config = dict(
    d_expert=48,
    normalize_top_k=False,
    balance_bias=False,
    init_std_router=0.00655,
    max_seq_len=1024,
    max_steps=4136,
)
Below are experts of layer 6 (counted from 0) of a mixture-of-experts language model. Rows are named router (the router's row for the expert), gate (a neuron's input weights, with its number), up (a neuron's input weights, with its number) and show model dimensions 80-119. Each number is 500 + 40 x the weight over its row's rms, rounded and kept within 0 to 999. Numbers have three digits each.
Before each expert's rows: a language model's description of what the expert responds to; "comes after" lists some tokens at least twice as common just before its tokens as in all text. This comes from a sample of Wikipedia text that the model never trained on. Tokens count by the router's weight.

# expert 15
Past participles and verbs after was or commonly (known as, written, released, published), plus inner digits of years and dates like 1771, 1868.
comes after: "1", "9", " was", "0", " that", " also"
router:449498482473499503505507497476568476482559455517513520536419504461523567551498535535493470488486481501538513491501496464
gate0:382466477440456418517504517489504536579510486439538598549475526522552509519471523526488509517476501427509490490544534466
up0:495512541446514471441491521545493488399490553513505469490487456550494409451550499524456501499452484533570505538523512498
gate1:464549519453457440551484477439390550463497458506513499569539464571535549483533449514528519511498482498475460530461501505
up1:546531493529494526445479458536514539433456496551528536450503444505445539493444460486511442454480441405512509502540469562
gate2:489522479530474438465501552504446515517550502500563512493477537584504519536504468465541539508462501487456492468511488521
up2:523547458582488479464525550497515516505415489488569524469479502496479469484515480525461509454435541485535479502439482479
gate3:532569474518514478461452576494480508555463503482555558545480528498503511529431541491485443392417529481469523488462504485
up3:496490473508497528487508519496463535486446470506511482458517526542515466539424535493478587475415565530416586645500459496
gate4:454478498604520501504538483498579497496548496459513566534543489536514502529484554538524542486511508491516534446540461471
up4:511533503511459531514487466475484496491531462472514466469455513449476524538479444551460556560543471465491518476482549471
gate5:418517444566466485565459505478468457534512498515498493519405545469471532490499516522507446468443481498507476433448574538
up5:505463491567496504499540465598511516454517452497445463422490510555447453457493514528492468501528506531475510552467494513
gate6:397529459517513469500462538482568445485552504530473433525428586484508518517480440550495512411555502505587481509495479560
up6:479466493553520454484453544504565487528503535558464495542457493511489497505514487497533472499450546553408529524474498491
gate7:430390516549499553486506554478536452568510482501441479500449555602498609568502523483471523559551560521542531568450464546
up7:508412467477515502478430557448491528488460565456529482508497507579527465520484531588445602509510524451508488522426487602
gate8:494497517503500497519416513428535463548542497482492533524492489475563455556486530516462465513547510427536436498564576445
up8:522515510505483466548483496498476579473518528510492472501521489517519498411556519492468489465524495419508415513509517495
gate9:456552485426525505462507490508471533459533490525422531477567556532510524543562491477470500473575528506449470516508495384
up9:511449549541474552543564490488516574456449518525476469503529522493530515520462539526535512450528522491518513585412506493
gate10:468486575457555466483460522495479456438438493448500522463455520523553488406482443474533473511505471482452462449522540461
up10:572509489488498446465526568499484517434513522454516523471454527514571478472510444500493536492532448419516495540487454480
gate11:462531463518533457524507573482437411553521556463482456520495524502514489464521534486488546478555561502565501445553480437
up11:461494507537504491472470468441566501504509443547441497533487543546526504507489514486519480456523483436507486517466532480
gate12:489476486463525507570564468477560461546513470561465436556550540495520504494497481523486435528514487482516509481462486544
up12:558490445493589551538493510494460491510475488440476507546547512494473501421536438534490573486481509522544518454515453466
gate13:468506483434532533552485427449440521378531529549500507533497510421465475495478452533457519465442580574474473514533479474
up13:565468546534421548540527515456433480562542529471482528490496517531512507474489541585497494403467598514572510566506509439
gate14:405478579567533554506533502406578503451532428538558502495522576457528533534470529569507506468505576469460494479558500439
up14:435498482448469576423483543511484565515489540425535545490459442528438546521471520483499568479488510529496577459480439581
gate15:492497500482483538495543499405500526473563499510517480516517516537504482421492502550454459484507542452546508497502507540
up15:509499463476448550459508498512467532503525542443492511552492523550428475452534469542389529490513489434494455467539493505
gate16:522508486522495525536491502467526516516517465588516546519435522450513449473532434546540502474452455499472495530507551451
up16:458537493535518438492494517475486511521470479424538498483522509532520563508451589456518499500561507472532501479583526536
gate17:449534517482549536523561475424506380450511496527506425484519517483527549534453513418602439506440494568531500512490457505
up17:505468540539473539561499466524502505468523505506504460467441523428523559504485580480520505535490526426498489455509585483
gate18:472522465491540481553531514473602496456466569529493512522473632528514487475499535483516432476452500490483429480505484446
up18:471494465500523455505496468483533573588599536538528506500500475466419514554458540563528463499471574446526552476530493506
gate19:485500581494459511525467573465515587503475439509451557565472568472544555513527470483542518478554527521477486495483527553
up19:473561552516427440427524495508514435513528397442494527409411547530526469566495593527512534522485537463500519576521455621
gate20:491490521522499497502501476499457492473429469532521516495466489438546543532514520529438463466508430485525486525544480540
up20:475499470506550580560433497469556571501525536533405524539520484502462454469534492479477511567502483469544497523514490457
gate21:479483504415537465594529493444504520538483504484507597487519511434518503523508507503466490527509555476448580505504468540
up21:504501405512546512513516494558468529435482483557555559463460501513528462450568403537522498544518504565465477462479528508
gate22:460509520587478483486487552460595514525552474495528518517511503516575580524540544502485452478437553526515396462520573517
up22:567494487549602491463525535534447490498494483562602587481406543500478535525548528549478493483535530511441533485492565482

# expert 50
Past participles and adjectives following was/is/were, such as appointed, buried, considered, available, plus spaces after intensifiers like extremely.
comes after: " was", " is", " were", " be", " are", " been"
router:487510477465506477471476535460571538481486481496447489529509570437545499501479508442504437465431553500504442470529486474
gate0:491464489513514510476541535501476472531517491482461599523557552502480516457489491545494532401509465564532546485437452419
up0:498513545513531535415567549519487530536561494504442586489606502448464437503463549525478545424469564534518530475439398443
gate1:533482529497598555567483522523486490500488552553501560503524467513549539543416453435477537442530487488556415494488536560
up1:522409526402509492533504512526523543529523565553547545533614420497557530570413442502491482525558500508499453489471513501
gate2:494472499464491452544537501535554501530475481498479472528461581490526483523558476533564560499482537521513452562533515526
up2:471489520451467467461488466522446522512517480482519499467512456475593470525526459469522475593451437461421508501465460502
gate3:488534498454571549524497518487442527509530528425428475491567514509540539481470544487527480544496530440523539566550580492
up3:500572570574479412474548524508420517503492473484521569505551451488540503538528497473485505507502475566565504514492466497
gate4:474450398506576546425568461497420498488494549487547436569561476412501476587496483467557512515540559501442521408541546458
up4:482438495483529528498584496506572528502460463459516508473482486493449470506526534420504494515493582510497491499451440545
gate5:504615589524482520465446552523487483496531443490520483530533519488461533539472460447521521468495534566471485522539521439
up5:498503487529585509514521402538429558493501523460501540515451464578561467503444563492467481532520435460480459482472546572
gate6:509497490531493455430460486475491453466489515506415447519541518483506520508486545556503464502506529460569511474533484479
up6:478533509460500460446523528483461449494474548513472427510506520522487531512478483535544501456502513475544472522512484458
gate7:514535543532517484548486473400509547489468548432413504598454573489486508501534496567452493435499525558553521555482421461
up7:483518499523534580476453489591509449519506490551527619421504487475534482489477457515525586491516467467489517489477523477
gate8:478474506436522520497419533495534472481529507505464475523442511523491500491456516527515469506526551455455474432518488443
up8:519524540510502463473510503443544476488502539490545482450407508512483483477477459482490482471501475554495491473511507468
gate9:438437452458484491508494541424460553418530519489475494491541523524577498465554520526461432518467481522502452460561565486
up9:488609531549502558528502479615491404555468476526541555617491455526483534517491517502472488509516552477436494486467498558
gate10:472469425494437503541425482448515539489508527533453460504447450460509549515548475505493450548471550494435490530513531467
up10:495432433466492512461540567485566504511539477511431477532441462451502520523416491513521498585460561528508501425482567546
gate11:513463483445483508495404494475592509443453540480497488553551510445524465484506420470545468564478507550593519541462407443
up11:503540473431521579505479487568524478485488447489472431497558530446581558484479588521524386474492483526479473465480480563
gate12:524563501462563579483552530548462464563422523482555521495461514548545544527478443545510536511499523511487478488524540532
up12:497610493493457471450532445512461445526481479509587479491449504529497502487471500506442465486455521509572445560468538547
gate13:500550462466581463487512482473575518494531577489576479464475487488458538493480478481468461521483508486444457437569452446
up13:486601554510477540545530564518495515506508494474466498517501524491558423490529474500443545434495503453463520458445516489
gate14:516504495433398476501614554473588503449558501396522464500539496471500456472516557476433513517505483531427525562419545447
up14:489473559513553567510549520526456502439527434514500485477492539500548498489479478489487510557495519461511506581539534522
gate15:496526490558511466485503516473535473511486451496487580548505525436475599537519504505571496569529459464424476490555515402
up15:417472556549506584479508464540511478478566508504504442471505544577483535445452567513478463456522575476591446441507535484
gate16:480480542485538455551495490492478493511471516461502480451538506474463494517454552416472419494505544477484481462504511604
up16:440497412469545495553492509488466555468510489527466518490490499498459538468567385580450565553502535464441465489592560440
gate17:498556444520468448549472518473534506469550484482502483553491557525564509549450502458545498491532508491407536479503612475
up17:520507489405462528605446526426519521483557518510501516522540482488562498524495405493557503504519440510495451519482520453
gate18:476571478473468490476508494510501498489489451483449477485517567536453552499534520469475515469491520510475521472522401534
up18:496556471521431492471471466505507489507482475462497546489464530457561462511559503548499508470522526475522553552493574472
gate19:474466437552509506438485521459551429485504474500418480579477540478531526519543525491530469557444519446478509474589485512
up19:487409494568465466456462497525510511439463447510443507545531542441464487478519538499521528506477499469490500467494444498
gate20:502555514549461468464497559456503534503510518481497495472501508484508564522479475522497449506488497431523422446460469444
up20:515516561516498538473490519446515561478477478504496471474525527473510479510420478528523393436534459478510554481532423484
gate21:427508514485512572543537500471522451505515453577509454555511506505456515519512447458536488549563556527443525526494537476
up21:504469533544484520482463488506461529563478514546469581522525519514551584519465519526444454484526429487606504520545529457
gate22:542556493512523476504543529525443531502506534529521470524472489467528524465542489515517521477460567515515447459462511492
up22:504508500488540472456527557627452559458470549519457508504454479548534473494538546622460477520443543495424512486531513544

# expert 33
Tokens after a period: sentence-opening words and names (However, She, Many), abbreviation pieces like e.g. and U.S., and decimal digits like .293.
comes after: ".", ").", "8", "5", " John", "4"
router:440528479438462476504462537441559482486563492427491517502504550542545522508436521458526490414567457507558460487519495493
gate0:557561476519451571536522574476437490519490440486472500496496499543474555470531428539480541525520505571455517443622467473
up0:512526438490462531503547489471464498506487498484485467501463511541485537452482429507517566531492476572462508596584397477
gate1:504463519470496493502476468476447466567516494541515524481496497458401598482434558539504411524507519490481466407472493531
up1:555519558558501535504532525497535485519523525459471531504552470597475486593499533494453594487517539520515564460548528459
gate2:475455442572596437537470508518534497470472583512523455547507508564507471495530494517579491485520453446521490520531485508
up2:493490453463526502539452456468527540568492543442526503479525463511529461501567541514543508484520450405562442465508446491
gate3:488464452502463524495456525442504479517509520530482537511537494503534475506500457553497449512506516499483509434558501505
up3:525509530538513524411506471545437492551546443523530512500486524522460543529501484530492475530459525500417546506442482465
gate4:474553533491498466573474491496487495476513470448526572497502508497461495533429469545470529453481445403384449415514491475
up4:462567505484499455490424584478476487463470454367561539534496490487480531488474411450467442496497435444454407393452519495
gate5:546553505431423531520542524505556469499525435488558450468522504504491515475516525492500463412522488506550527521478504525
up5:492493482443436535552528527470513460527510496504535469476510440509502492475559477487511516491544476453587534544512515544
gate6:452545591439418544454522472509461496494500524584500432465533498530446466496452477526519469490500467570508451551538500510
up6:495439427545589494489464531493500497553529506438526521518466480564447584515542459474477517540493543416468531517500524457
gate7:536478531444454442523562487501544450512442521503506547546501534505505552495455517523447488430497458491510564516461501512
up7:526511445517583540520511513500429483495540541479544410444478510481487490487559559522565525585488491403479438544564496478
gate8:540503578476457481438468548463483463544553479463468610539509509471494432521545499599434486522488463476536520471489532454
up8:483527479519494438559525485446505518559496518491563371530465480513484546558470512529558487459437506499517496548518482544
gate9:477499557433473511494482488508447509518459474413459579513453486524555537557489494491480502524514436475460546419473553470
up9:522570559465514507447513485573521498484475434460402570446514496546519546496488528522532500529551436624462499470474546493
gate10:453559498528462485450509521515562485510554520481468491462578515524541465477428429528465482485466474545557489440516489416
up10:500531509512516502470472510528563430495544472506445471486518557452536524446442521568454525534479521503507538468513471512
gate11:448501462479591502482494398450562488495482527532530577538527503517512489458560602523443559516469474489524414567544453506
up11:498523477505573479446515482482563522462509547473550506506505499582488516462530524490497546463548516497527434570539438560
gate12:550516470544511491466547547486509445457530456468554552562511504541484525499477492542505527509510535521548546477557537507
up12:450459510510516506521430468471502478512516532524500498492451448462367466514547512482515477443475531512452498462489521522
gate13:498451592576483560459484469503488496517518469496441460478472554467494570544524484482457540510542450477560510498588457413
up13:506416519540495534463480418494497490537498500496505522473465554457472557531515438462432573474524474450520495521555422445
gate14:513536453523469498459523557474462449529498550474486463500530511487489524497538487476486505474512557530525530487533477532
up14:533471439519445510467448476513552499522497476466525572538523518603552481528550508503446570526546483527519429490528504456
gate15:430454479539524464595486505450517557479563507501520473555516527557471464511499559414480525475544517422608525528563488536
up15:430482447547510454551473495455515494473577495499505508534471546524430490514559486413487540491516519423552494507554424528
gate16:552506533431557492537533499472434500472550533446541524569450491536497550531472478512533504431499458470492505556475495504
up16:483415510503448534516564514521481491462506495531474525500485507494412532505502440489486527616466526563410464517455580485
gate17:486475499472540510532563504465539494504566460420514572510465525493522499497501519402520459493469559490500443455484552544
up17:444551403381477445534482489495573523475495465441488478498449519474552470467499603443540488423472474497522478461462504539
gate18:456569490450443498542527521451541548466557519485459535494431531474503540481538474501478477522511504429497377516530472495
up18:582428463523561483553530456509456451516439499541576476512505490447509515489490488479508525492459494473468584478475524579
gate19:512514480460537499438470544476569569465476454463503505467491493450529457483458490520559543459558517558429505524480544504
up19:480502541501471576488546458528451442539509503524499524508545486558536493536517534515452480437513503503576502498488458466
gate20:510521482451448480514511582488541429500458557517516597523572487563543497503467516494491461414492445468519563490446430476
up20:476465406463541452503474483480460464496517474486508511562485525499500496523561494380530507540490451443444511480572414565
gate21:463526488502459543492571465486542534502538509513501534513577545494569469507466511392521467476535537518473484480551451538
up21:430522514414525523516580451516528525459509480475553523480576460546516534474401543460534462461521502545509443520504512566
gate22:445447457449484498535457557448556496507542544397533513456509467554468497498456470386548510484519487443531492425494518472
up22:462532449485452502469490574435540481511566551433499430444497458527497488523464546448499521495566508504573506486564456504